Experts of a small language model: a shared expert of 192 neurons, a variant of Muon for the experts.
Below are experts of layer 11 (counted from 0) of a mixture-of-experts language model. Rows are named gate (a neuron's input weights, with its number), up (a neuron's input weights, with its number) and show model dimensions 0-63. Each number is 500 + 50 x the weight over its row's rms, rounded and kept within 0 to 999. Numbers have three digits each.
Before each expert's rows: a language model's description of what the expert responds to. This comes from a sample of Wikipedia text that the model never trained on.

# expert 5
Description: Prepositions after nouns or verbs, such as of, for, during, on, plus word-initial pro- and influ- pieces: process, proven.
gate0:468453545552429522443535495537436479442520488432408551608509600550564523405572536435569520462541476480406543567440453478544551538538518456526497463428500454574507498488553535544575560507462429
up0:583487522506512485532554500466568558467499473591485536516584517503481488521526433520515552393473528422539514455580467499581455532538505536570359522544498525585515417513438533471616398525544516
gate1:453508453405547471571559555467508492438566488527546450500527458486503431455524568548502520400518410468480468595477518491524536427444569451573534524498508473495542412455502507415469511435448440
up1:546452606557511479428524517541539557440523532460496530519402436548491546538529463433475525451515538518567497423418559454540464519516417561616487501567584494439538537453466505478445484475524507
gate2:527455443464556446495503486457450570460510497502619467574522549529564441505411472458456463446524510468465497505514542577579490507521553529460518408481503600491438473472523552437542466472493512
up2:445501526503465637494473566517510445451468453478421464484494416533528486459530501557501512518450491548545529430464523429450505491483465501554497578463468478440586580510452509512467483511490446
gate3:513521469470440546539553470505485473420531489490508526491429545560575427602484582559529471412514436535466455446399429530501458510495504502513532482470395537470455542510416444479552544538486516
up3:582502509462480464445595523571541482594473507565523449397433470508577455533556541505528464408504496512488514530530535506422497567499539452460430534451481559567498521419522477550555424468530576
gate4:453439474551475467499475518467573524500508508522513552577494564590541465546460456441560514464428482579481443396454452468576566506480515489519547424490482614540455554609582465396572478597452453
up4:470551501634532537512546433492571551518577481478484561488487448487448487480465384533465519547543441488563570475502582536576474458496355530533508541448506564463429532483419514550570515472439517
gate5:506518507584409440476466617507517437444478508536480391524476553452525513468407513500504447517531561526610408593456498536466483561432471500510484540414521495500524415555520525496512481534550505
up5:465562534561464564470436574480500589447405505609533490491594510503503448522376462556500486495502436489410526472523516519530575467507441479393543577529572462537471603450493526470530476535571534
gate6:466471469559595475527451492453466489505477491513475477522448633575508455507468478414509440523530531551523499521471558501517484526397532540486544521549469515599608512522389408529511511514492394
up6:482546445536429385522496512430530489543477489439606614523511388573542527504487598525493450583410524471531471468447451552520486536589493456494497487507470584433479553456480517467473528536520609
gate7:549518421490451444454595544457481522476529478542527506431505488512524510407500517480507522511459568527488447516405540528534571528595535520503539454507448475422453514469581513418454465502552513
up7:474492528568517469527478478502469464517548574487507521611498532535453390565531530504548537499473466525454506555516403457496467402501467505464465456530493470569563468474440495522508456513530457
gate8:476456401563467522484478500405461565514547468547459529471530563448459489437548484497501501543413446545449536525502514527602550518505453498540482472545459514525506520568418454459508540488647469
up8:479492566475586556450559456539616477543513493456442535540493507424475427487478500469609468504527428553498526547531539415521518489487512616376524531461412457448446434512583504494475501492453576
gate9:506516477430474409540539511492538507424520467572498556507528491427616556596481481494528443525510483578496411476466545463430470481491536514384495585511527583478558491474523499494506553475472560
up9:404568457502443386520505496423583423446482512572448510507606481442588506577458461531581470518573472494480430487494551499426491540517501489444442512527489514491542500522532468518532537551474539
gate10:478443479498461559406489422499461464522477509454560453521497464618498596467536496409465604513424459453463497464458487579513607523559511485516461445465482428544534413505518570502420588405518605
up10:601559489488484472548478533460500483425456435606411420564506516530461376508468468571547484590566476462498466495429481475447463524487541545487501548568470514522529559510529526448538529462505469
gate11:540461499488467532496504488414588455576538473506328512517434534395455592450501548423478535491529428488505536556535450463538505506448468478514487505495482558518464492471603504555498417575529483
up11:453494532448446520495554438520467536491448514507419506547387491472472560496569458372477550578533502452510588505527484468532546471457458459422527457458510567528418505504587501509553447412528452
gate12:521520548577449467528472437561541479501462562525505522391524515458519524542462523495514457522574597577496448490526476570618527534508485535536558546446468473371468481632411473561493417553596482
up12:442481446548522469465488521574562530467537531570485475486443563541478471533367494528554494450538572500523530439537579597550532451519596550587499526522515526448460506600534447500532516504571580
gate13:495414500483501533547434532509418551445490551545524532497466479484723509465528501496438524525518544494533486479498482478449517461514452499438544532544466470487437503516543551556487460448497506
up13:508519543471524546444500541465534455529469493508450343438497535491482504567538436502489490450460381599530480515413468472475479466454556490447461484395507470442520488517550554431468564501505459
gate14:497497555566518552438497596553528490572532493506559560481559559454495395571544490468536453516480497486515484501480572599443500459496445468460433516615492470541533507558485458468488544579519542
up14:454355487497365375591459477503524418548502421585548464528423504548510474526522537466563445455440485487461541442498493446506527541497577533532496542538583556469469488492476643428535512593583431
gate15:458545549620499525569440533384510495442441468417477529541413522526585352414443500519474514505471524523504559513460474561608500484508525510604503473449497513536484588478440472509638432459544446
up15:525405502539440372534508496389481498506435473541382527485451465501497498517468488566518403496514476487522503576559486567482519482503551510529513419567438533539466600464522426536533426505492480
gate16:452503529550472531518503548502543525500463534384484454386525532527486488565447417491605481474525486503514493528504528613495405423454496481528486519526434626412483485506499451619477613520528526
up16:608439578520543555523546567447513450545505574529513467476487595497422495466549501420457475457497517469556429578550457506497491509487568510580523474455445615442552542489477505516448477558556506
gate17:530530482499490549498501561470533463524451545439516543474385538527564549395498589457516562419551481429545472414461591541530491493497484456522552504416453518532412460526541565563526480623395547
up17:548511560467374461477459581428464566574460537439561403451437455502489449514511499447471528526395540469536465558637566482501438528514452461435420493477594503408524519454512540469431548522474534
gate18:416545484495517484503586517595523483475490518480533476496435493488522575541572528507516485387542427543514402417429452408526574510541536550514553472464481514435531504442491479419527493439444522
up18:497523469519475473526520477524516475491549388458512484505483487489412567436563521519531508519532474383477481544471442361539544580485459552628502467504544379551474561533527500587516507487483507
gate19:507442445542536504423500416518426538461524573589511435455492425501614573550488418498535387421491485597486525440492438461474457509478498561461505456512538558465439474554565502448529443522521648
up19:478439534491427553454519451467416522507490549517530435463496537432547642540479526514506467404497526551455522498493517447471466553477486530479541454547478537479445457511628586488533426523452563
gate20:392536485579496523515519557524555601479481509479499570457553409449526548549503484485494498488487470481473439474484481552430493516527479576497492516555451527454637576503460514481576572532567529
up20:439480454525460427433516558506529429524522414463493431484510537557465485454581549556470490429614437472544493406523487545592468489511552462420491508475456590555483493503516569621416422525433474
gate21:423532494420499557562530577609542484508479547509456492553456477504503507497513328522453416453496441469486596496570555525544533424532478488571470477523575500463484449535470508450512531483493442
up21:529460465416489413515499528513502398565419477418480520550510538468575440417552461508541548567454498453429448547484536379530544419503498532590565502630494475449438516472459434457459431528575436
gate22:483484437547504443501551554525466498519511488507490463538475528498474499507529516492509478484584405470520469534533421448468450530491519575536452544596524457544550440445539483533544482463611567
up22:561429461568460549546498536478524530482538516516443452484530504561512594551408457557533400470493465465499470559431489415421524516559477538532476582490534568515518407508485484569511611474567513
gate23:536413511513501518466509447451467513577542532478616539557485384491506525479540461550500530499457487548544590515456526468524533448581490495587543397523525531482477522534504589423533577543506520
up23:510444562533542539550555569530509458464505520544436492542473553565547534443441452440513494470505567507519447418582506492562578546434491525426502571375477545461498460457543503582500519462461502
gate24:464490489569520526478525498530496497448507497464621553432513383508540404552549526539472548572545541499561560571570543516511454487418431520561521568447467478430505570534482527460477389489617565
up24:466544577545496404535461450505482576495418544507507372459498518527493605479507492435510463487436541536464525390510588497489465539537449472495529496538505515434543429442492425514574589494585488
gate25:539515492614498491493532462416452591440530513404539526500475529512585435546457564529516512586511580504546526509464474465481456533572598547521537479482519519385546474424441526483483468523481480
up25:440413444489481482496508531524530380522489484580494470575572480461399518426544472493529474421553470550444530504569548484526625465487412559528512551554516489480463514567510519500468490462556453
gate26:555541516532532529576574521479498448506497485480494519459389527533562482561464513514554511496499482543519578477473346500549512526476494499510465513456504517487530522505426545451525523588449440
up26:417435529545524517571508528510424432582477385511393442508516601572502462477528485494497491508545504554503464541568521521531488512532463410471464591518503474497460536543538477488520538442414525
gate27:515521418609538426393443572474550505463479543478571475584440552476515526502454477528478530521569507513496490478432474450419576459498535563412550570379534539500511486536491580500442359474480518
up27:471468585513571551443527483510436502567513502513437442551435414550455547513525428550501453521588509405483470485484439393542548512519439562439502551576583549449468510557505526535520541451518447
gate28:591479395483494498466495542518510501427599430439613490500507553520542527551597498515457528378479473588526525498524471493468408634546532528552444526478484454498417431439408559554485435480475464
up28:559555462487483509501451467429401526579486530511468400531386538530494471457540601540556486500494528611415481516483504494496520502466516557506421498515456409504592515539533472516576504509538478
gate29:494455455530528458487483549560474487460520467510518514527542454442531594524517539537551496514616433544479521594551498567521482617522549425410442500473456540557545482520513450549582465428526483
up29:522483528571563495432476514423595479562467551481562500448443496552472411507360459506483498514469497455475588420526441530476519442491526538467447526525519485471498495531467466426399439572541474
gate30:501477455447450452496469460478417446474492426595470498537513554509514558526525538440474575435493423540554493599532533483533495492418511465431428427485625627519589515526529441438559457548482434
up30:576515546494489541510595572562615485440543545423523496430514404496462485494506476481494493480506531448470460362566463496394537466525471570519533478458447424531517445485564502491476441477512573
gate31:463434542503535493596504529528533472474443512555469494518468485508396527491461497446518494493499488500521529590431446476463517637436566530487493547447417419528504561499508510373549475440458505
up31:466466486541581523468499507476588408534448458453376487529439561657503391484470572459571444502494503524491477468496498598521441487451498543464579473508474543465460506514518518529473511509557456
gate32:490444517456527518429529542510559568457547464532473519553493577503491528459463475456441448549440450493492538632544426492454449536460616558446569494484573522452463522389493504489479573485409509
up32:496460521541430508526568429520489567494550433438550489443459449574532469551552476542557502484476597422464516504516563470511562450512528462443510465571481449441487529467564453485453472392470466
gate33:513507523516486468495532554532547536410542496573484571465514629440617563533505498570417461456438399518587484516479566504468450527415489400520437425440484429527553596449509430465528444504533516
up33:515424501615424468495474466504453500548476498457477448587533468505489402536453506522584465470528587524478594560469516477423601479536547590554481488561477576540483415553548570562421563487551476
gate34:468514544425517544524566573545500569481561463433425427483442490472566555554457608462512473523535380555481490510472452505486544498580574484462426440525456501512529509549429519578507430447402440
up34:482463459491516436535500530521487430600537448543582569485510540485424460491516445524470490576571540514478560602455487569399531464433353472412492523535493525532509490522553493441454518482508492
gate35:430532504492569613514478476586474485472541489474484476503504498554441503448517528453395568597452477475543394533395515472513384499479441593506494444546464443552553423431521491485539470489421518
up35:484552479483387497491532491495525453524483450520446530483460501505515493429541545490416458539495506505463570413438591461470423558455514467434568494507566544527560538471521519502519554493533521
gate36:509548504549553584579470567537576456484530425443544481540534546420450534469532519467446518567461536483453487515513450541480579504536497559504512519570495551495537513501449484533493425478472488
up36:468460491477430529453451559529511517531462475451524540381531488533523594449500562486535550410485435488471499498486546476478540480545501470441455586596446561521683528532493408514563564511594552
gate37:460509482573481463462524397486442501409531576498583448466428509489435491528449563539521451518531508493381490519528556491547537530551516572506439519539461561450510582471498434464475508450461469
up37:444559495615483483497504412531458544462429547454567473486477527529504546557459485496516458525631492576427503541516550453524468499531458556568455562502502521439566567478485487486482507480485452
gate38:435475488461568548502398526426420495517512520485533412402454472516475529522489415454423538438493581499490456502564520574498598498528466548524531441531426425435474457529407492477513575498503554
up38:480503480414479392510548498470474563558555472392448534531450556527467450513529523460429408455528484567430466514589454541444536554459590457429460492542494506590607435557380540412414482454417439
gate39:524578466488523507520482489504482555447514520484517495417500544498540519523484427503355457483501525507528471507427479484555442431502463423490499547473471426470503529433455540446545554517431616
up39:484474523451440402499535500350522408551447491497554509578499544447488531542542630424503556550470539502554431555494505452557506449486502557555522467539518567475547482448472505519516522535587462
gate40:485492527502390564556496543538507425455604435550498546455412469549613430446505436499484423550499542512447458533401397478575547523518516525547443469503481381561495490460491463596558444437480483
up40:608534547494498493463552539479474525487536512474503531526467434478604463503569553548595559497464576464526437540448429603569518565449464448553547489495574508498510432511429517533531468541475443
gate41:507556511467539461486522490505529515428545511498553569461440358475477515505444547463488560584512487455551502483586497509575489456461499448592450471477463464488488456425572601565503446425421423
up41:417498518492495533562479579479561458439511408549527545461477371539509534499476579504457519658570480468518506445566572474466558476493523514554460487421514410484514544452493544474525507389479467
gate42:522464513522515391616526451462473456497540486550526550408524567467589467542483543514533381522507364492543535562510530578601533555581518593460554490547448528502532461535476510518433539470541506
up42:434553519488448507519546448535425558390541539439521404592483520560514594482478536459512454563534520486494501475515525477409458495536498446501457537519478506500540503539491496489498465516479457
gate43:436477379558452401484535554480457511489518519506625468488515516426587487444545401452568521469550479533513500512466525545507478489467437459479595493530567498490467400554416474364551515566512521
up43:494580375569463487554428496412518467619481518580426473548500462468443446447512488567533409451513563473488467434539545500580428459488502509500471465545496492515532573528515556482518527580473509
gate44:449438416515491535437467603454525467445542550430569531515453554508520554479504427397396425439496443503522615521457517467504490522533465510502466515449417628524533548508507486437601503473376511
up44:499625464484515553431557475474454483534483464448497550526563525488534541510403376484433478558489414520448553468554505466499483504580451424453502531529499489547425570471551543392603464440373545
gate45:520496495428462488581538491518433514410543575496444540415470566502584551441431565502482493487510503452457513455482513535490387529449591425407565476391568532478589543461513537521510503515463473
up45:474477582527577476424358458461454542483518486515423429348512488553490456441521477495487542534519531432455503436481507565497474440496438430405451413578583400429508466541447517434414497569586379
gate46:561526465544457518499430460539504443475459601479484553534475594497561517511454566468537493568499522495407611521457343490489481500449539458416473399452460555514527501447494530463533463489559493
up46:561514431529485524504414478502499438472422579527485483498429584555525475449471514452536466600496514494380574526474378490517432441422578560496520420468506551433499482476444494448516468491518512
gate47:494410420433567482477519506522480405529514480585448435488418589465521483408542581548513455607455388542563539482470535488441473421453451497450487482457437482520409445517516476491486426480494533
up47:529449525505381479500445522453581470457455530537466500436410552509582561316474439498478601509508539483558467508519502553508522552538426513424450430495598500462458499543470527575569319552549433
gate48:496591463467515482415538500618546526530462504451518423563518467506418491461512444436524451454507458507463443596486549508493510569443562503593539451497503538525542473423580521525499479548496555
up48:535394532535510541480433510497500561587559412513476456480467471403479517423549487455553506443436524493486622438468500473456454447462477582497555543493499496524476488478503415483477542507574457
gate49:449497467567583453501500455486501524442591470550526445473510527543370524486384531559578540501558443530480566554515520572505506425495455537461449536490550504467491534512549487513453487517536431
up49:547499509554572416505421546443617538525556443433515508448440450472543469445510499571501509470463496478559502450556429643501476507485542554495560533511443486442471458513444453464448589518526510
gate50:424513449434494586503471470465519447516534491616445493561438432524445511528533513549528476514531558504455419485523494582484521606601523502495411503498584571521491463503527558462490441516562642
up50:436546472414492471488523471495464471554555439548446423509375541495466507489528578544468464591510550487497410445477466585473530549554553526476420557518540573535556514442495502502494477424499549
gate51:484513468578403461352541537486479432461591528431514553559466514491509512520491537568587604556449495435515516537477550572505448533530467468410556546481428529511434443444561499424534482508450475
up51:546526460434501541469520472497492493522494546561440437465532511529479413443507548443500526539542525515490507485531468422522495431459537489563499421440568456550538532466563550502462515461443420
gate52:528498566498497460464516500462622536407401616501546525511423413655488391604460524484589481386505520488495496525507470502515497534502468537533552534525496482519503510535541519536497434566611380
up52:476439545521441442512444534424506465537434492526528401425601501532469522530527578403572429517562406535485446509516605449539502512558438516520458492567450507505458517394451487417469545443541475
gate53:509562492526503578480406585557522510528570511522527362538575559479413532516481529494447444541550568464548463462545516483557570575513428436437423456493509458466510478434493518508493531530592515
up53:420462543386541448497521529504526468580479520459512523546484534451445453516440518538408583512496507552472653580410519601527549370517538491439565460511514590501393503520544432471599529548491509
gate54:451442439532485510562534551513511566559492528519460514590495440554438435523572465495560541508537520555476519528467529505529574526517466467501595522532439549505524558482510601534589470510570440
up54:501406475475522583534503541480536539509457475428484468456548390419446456487534414481489479542438471451437449536562498498507548504488419575478544649564458348502474503527488448527515584450472534
gate55:478409531457497525502454476460514471571410441388469534548452489510534501469531501526552349490644486589557439468496518573527559486531477484506495467497406418493530537486446525463507505429488591
up55:526560459575530521458550586556617524448624568570532445503581517469511507572468473427516672555435497560469522536558502441514484469429501500521464466501490521574495552460453537401443515550494393
gate56:414494498530497535563475513517451575526474440509535510575489591448457521494476584468545463489548473579607486480512510430556579552513543456564533475536456423528530514475466468517598474455597531
up56:398561471482498523553433526493397520579451471443469526557449644459504505485471569478509418515526461482543514543567494452496550515549530413568519397472411416548536560421516444475544497424537506
gate57:538553512573496534546498419386518488502479395495508453487418500518546562505548525577468554463609530543516579560416529434484524481524473524506579496458492451486445450513496492581513474451515605
up57:513516487526379553439449343472553367434505453505496493609512534540569490601546564598486525452490504507500480481472463551401444491575489520496438435439548463466477507467561484494473395523478559
gate58:503482519502574504516467459412447477458392509489453543514463482368551501451454505562408502367481472536557472470542475473531525508565511509521580441527497479578452467599555571518440396507540459
up58:446522485541480465451428454577587549518462484604534551432404500555467539484490502458494529481608528462510623475530584616555481583466478503581488495436514513443496548463479457520553499422577526
gate59:437514439543547475528418426498520519487484501460563411484566499504505443591419469453528493544452494513524423439515488460504468500420593495438362467539440487489455505550448547423399506464505617
up59:558539572537482592397584553512587476453530500580480521593519502460494573462557505530516568443565463464510530470497629573544631512564423541508602512424581551462563420549467500581559501508529492
gate60:548464453460512491514464487383522422427474468491532461417488531596642497456577490529582493487519542498490514467515443625526498520478488576443448538556499542502527491519508555443468494544519494
up60:395538591507460503509590521501493524503416497489559508414505526513530463518570457538552461502483470490415461528473493553425458388480441511417470572426496469538482527484501516473484535505491535
gate61:510554443524527517474565528494533489490523455531476549568487498492464427533531531467507538538546454558511544479472556456556559570450469508515548404527498497521475515510497625467539478488568441
up61:542420497512534483506523523433438531447526606467474508521462513459523435523501551527454561527501490507532461439458433517494448506529478495452571556424488437534535509426493459444450521449568366
gate62:491456388519516466536567602491556518466554482452508490587500588479529442575458526467399532444447514591446444512471469464551523510404588482564535532548441518573465526428501530472619499470520501
up62:505493496535425558570539449452452459525522527567536524608457525488582499450517530425506414633499518471510550486515414469432469403566485568581428606513464456470518522518488501498486431425553490
gate63:498528482627539567545504363548601404411447492453485475465557466559483453502446477505464496535554501433476512452513486469491468534451542564504516473496508503535515469545602477550486544512473564
up63:486459501515525523508479575583407523469603568579459588525503550430498441512480527539520521540487478522487643476498420491499432434542503554540376510487491454395536543498451503436529490469450504
gate64:452490490411550570488465449523559516478480511577574419466489485536476555446410564480544431523535472533510522509637478474510502623472463585344442469489507524512532433481522563551472519409498402
up64:439479488608458469559630490534415540588524506449445544417459464537572472544544562500432562495575421494444437509436475518483518590447446598535518531542463406482552534471449454496435491488539507
gate65:592523469526555490508565489510517492539494377559473514519483532511508474385498478528457501471442517432530364524476538480454478539504508391522625548445501490588479480582530532523528530498527473
up65:567481413447577462499512509568455529496445448492467467557521455439552522467529469558555505482458539536504522568593466556492506406499508438467515501433542532417445537580528442552516506515496586
gate66:481514503424488479519477610626462497562417561490537502471533551471510478535420498483427528469534578533444506441488528462503542578509524536584468515529569516472418488520406523482501556555437435
up66:437551464553503514529521452482510509453565496510496485432535494519570410560520466530530432475479512549567497478583390426573532455450459515424483485607486535533578560478534442390550501437384447
gate67:587525598547500424433502470528584517459502523528531462444504439534497567585483535428476532462541560411522501439465570515510528511470484509515520525495477504411460494441558527535593527533575501
up67:602458547486468435438491573449565483500421516483508437389515526387490549502486522484438561430466481458579442403438478453549519525476550543436565508464480593478462442495491533497551468606521479
gate68:384519454536471508578454439414506547517520450479479560529492557547571452511429554579537498489514460532493466522472421468503570474460481522625499491497486506551522481444438583508498511512481516
up68:541496452509493447494392496503475432469499548550503509527414431445459401556617563458508527529530402508511474514462504570544473501484543531549582469545516470550480544472480522508455403588478544
gate69:438442485506485401499422420572537470572535446491538451486534507464466578523485521460444398474453462381461440510478465495504523550481433551517547455558472544531487448538513567512565483483536444
up69:454433411515519409534428436514538432572493418541540449487528499461531579548488501417473422467532435472476421592525494461546547466563399532512470479540476539503489460524476517493586570372619475
gate70:552622544574519454603553545548655456498494502539490608505506535546443496507550429485499469434501526524502485560583500484484509552448553508417466489547553481469510522549503509413421458492512577
up70:525481437523421494471525597513479457504474450436533488493590480568439479437592505518499514494608409572459514553450469556557558548504536488477482440531438472535382497480488582531473424589430389
gate71:500556505560450493475530512489486486485535521379513529579532424492500466523409561494547531522485575490566485480571462511465480547577514503579476454494535539431493505503547472447526515551569517
up71:425502493462415467433513529486444562438513546524449542506467396551471561431548506571447473460491464456516556558547483463453473540592528516479528409411441458440506512525509432470445491492509470
gate72:575458398500556513511493523674567477491479541519542428539540540542518591475486494396546575437582488506489519448462526529548461487459521527475514549561501544504545524501441625501530459612646458
up72:568462572578539539460518484484365519478525550545391494522501411467437437549432494602493489579467477587487463532517495538510570469416477505568468540411541516529560476528540554457434443469491482
gate73:495537537580500451435467518558474482500506441417487526586521538457477556493483497545484565530473434580496605530480517573366531497551514470466531490452465575608463512482596450493573529355452511
up73:448527439523538458543570569496559455375558535530481489474445561439520374498525539442515447514485590518486412437455488512515562540462414498500479439536536483535546579665525507438493483552535400
gate74:541494493421514462437468399470528456568417488588498530486504452502419504547436535466561506525422484537509515395537449527540508479437540498458435578514399452468485439588522483465498578400459507
up74:466480565553496464504408578464509491516560445455486464516526480464560505572540494481540598457551494479490471604479452477536502546508447477506468399528563623503543524478501480477494478551544390
gate75:506363574545528553491442476549580511440592486435533600475490426511535497543447567519578425450476539477489486432461506476499523502490420595464482562427557473398478484485502386473447547544530476
up75:463557544528498514519571562397488525482515487488462492551488599511440478516497438553386525578519472523520528518540502469543523481433573455493611457554531520538525516484540536629506412408629471
gate76:457409467538425491492560539512501455487526509415506543524567415508525418484457533543558593660507511476557554406527546552400471541552457465495416525497448481486439588509476553441485416403414482
up76:470481532468508519590426583479555500520405494504511489499509538449420476550467465505683511522514408576463572501478473399449519513406528455453521504517495480532531549499481495462409500480505504
gate77:437433447505468514514462488539550549500532547626475550544511420541464513539536457503467475503463513455498504463467497504514519449468503553551462558548453573472502451524434505467464516506393523
up77:581533422445509534477552613475495454431516493391511570552440499522518485440567407511456493539558463554548515565514405652490494528501523511532561431510585492516481436482524467545529536473486435
gate78:504430515542473480583514531463537456445451405483569518492472565529483460543570485515574525493481504438455496576440497488466535435522459556501512544526580473496483563489470511295487511495499462
up78:453631545545581414432526596558452478486530455537508477520538461500429494540486513554537490611491481497586556515570481555500623462449394481502475567550461466477557519468510477479451569475504558
gate79:422526506399550568462454426421540548489538523478523457457577570492531485511592482570522533601557430492528452478438528622599464451476498497466429453505509399454506453460497460522426537482547547
up79:415525483495513558434471519416573507459593547412403462506591525562448454530512440625474519485512496491444405498576549618553506442489572499471472479502473429533462446570555451577410482531463536
gate80:424439377499539481486505479524527573505547553420488517453486393494510523567404431506475459610501347519511506504448413552585476485499357403495466414500539471420433528566474539532478510568514506
up80:501570612528472538488526513469451456412493485550479562616520502499447415471562557510498540466498631486535481451571547463415528543581595557476473524518467549551570466404547421475534432507463537
gate81:476544471513520418486497520550559544462526334453511524510466539523566473553536543435503432503459514491519461517430537432501468558537518465504617522547474594486384497491518553475522451488415461
up81:508443608509515436470533481406467412451516605547500451478326548518431513469413501508502487430461481494478407469512544435487495508467404598522429578467555539465576545534558473624497487568482475
gate82:573505462542490519483537363530408550510525449484577465510562539462544405567511462585552501500466476470537461526519539574559529449409527429505469533591546580473423523477464599430509458474469450
up82:434505507432509484564443612513570464539538521513534456519475449562506541455486477416528481529493503500499615464462508439424520472544429603497601529421421426479552480554547434534474523520504467
gate83:546449515497583530427421503401485470475502453559476556532479519555497448547533562506488580487602446525430446460519580496495529557504423642441437489468503423559606449523570463504500399504482561
up83:512460571491558603488442550470472556443591526493515527470509560502502504553499492555453596588556472463522477588533528511462509447568520513522552444511440554624529463547495465431399510511407507
gate84:486505429498539443510547569500543538544452520421490563433601496542447471475520518538509506562488406499537365536414598449510482495402552516513592504541544462487374425495559579502493489528495518
up84:530512395547486557466533440430496483352527630535515519504521557496541446492519599469447606542459546541451524586407475484528557440581527497472521549394513569441446459545519443466465477550483559
gate85:459591453483492450548568509466499435399464392446499565498524577385551420589580588495486482586505508445565493509558508478522479523396439487483446551478545492455468548469492457429647461561457586
up85:527565436440532501599549475511535539487459388499482604466559480394474458542442552503553517496527498438535472468521501429551449476396547525378518546449583504449470416510532489383629492528474537
gate86:481471476573507546502490541409517540447415464529501552505509545494568465390392465394463582594568524456521544557453540502480458494436509487433473577485486435552608551563494413452432535460543489
up86:520446504419446527570489565428368508489447475475552500524449493438533464495462377525467544551450533547502493481448503467495452559491507522571453501400534544538528453518430546338495545535548492
gate87:449480482482519552448538459483481537447499429539473611504533502510438461397515584499516478511374527478474582543448453466539530643490573477500455490503536511472555608431535355496482551502437549
up87:552470469462557517567461577458488527564475509437543360480420450525553570618407465434484562495566540410505448523517483484437482356428417544505511500501485456569407399523490543525488445432485551
gate88:484521553515502579473470462502576450504546445429442461372580478516573404464397399506428447564593543518504457542400544490585476492473552550540495512475548412414523498493485501456408433430563542
up88:465485571472482456465492448500592482505601471461482434450531603471450463528447387512570529466493527523524486578456570447489542548410550595591538465436505443544585524549563466394389490533567570
gate89:436575436413486536528397507500467477529484509457511478532523571528509509465527567448438476430523476544501503485378482573437458456548591410440526472495407412562541473459489574476588538435552490
up89:412528477522640508541435452419460478533455478517472602443515473530527555448513525543516578477477422546481512466566450489511423510457485533592480453524482428476536487493494514485477471633540555
gate90:428597481530504522586530593492501445437498474489524595524502547530495562487501402493439507418443400532435473505363455413538524494475506466453518387471480511581531451534488530549413491440513399
up90:584579500525383619468395521501537479448501453443455624428490498540492461543525541435531541502544538520414488493531550399510506535616581495532551496491609488541502533670457559467463493499437518
gate91:423534486489541533550474478400516496566527492541512465526473525533474565399514435482433540482494528548521413519539519604500387522394531480434449519478501460491528514568482424475410513577510508
up91:503514459532509467456457483483539431516469640443447410536569530474444514451474437566503514425482509447486524579500522578435490578518465434416438526480532496508574486466485535595402522460501471
gate92:488517508505469450517486538517527504550378502483573618577527609497532420547490578432458549591502441477506440491454453438506521498543432551489669417539513571489403481417484608512471548472546471
up92:530459591520492490477437429497517450461497588528493503609449408511383483501512495425533468514490509434538517437522454530561632490476447589491393517483561513516513482524492569559469519549565477
gate93:487542470596487544518519458535482389503469575567493633575410541446466535527487558486513495481498476496458460498479454572520433562426508562518508528481594588426443472512562557474513449531518528
up93:533488562558592554440511512588502487434507482600542607523565505449468484495543557407482437497504495411533436492505515563479481471566493509521500469531532528430486525531494497473507377536520558
gate94:410419514509517469455525469515477529498518581476551481566563575365526488427496568448562512459561541475457479449439468473491567513434457479388523512479497442556463487510445548580503533579573598
up94:469551509527477421517482578574471547491527568555504536530509444437496521501432598536468491452481480500471439424439476526544555420457446494471467552521469475490461465457473514506531549489574457
gate95:458535482444562498534560572512569504533492502499502453456586454570469502518486469473593487575506570484451539539486542460477519557484444436488557544573637549477440463502587547442535552490560522
up95:611469509470426496429480372483465512470480524559514561595400519419487477494528540510439478521519416510539528432506458593546497463447515543518447438464392481524484519509423485529462430587541473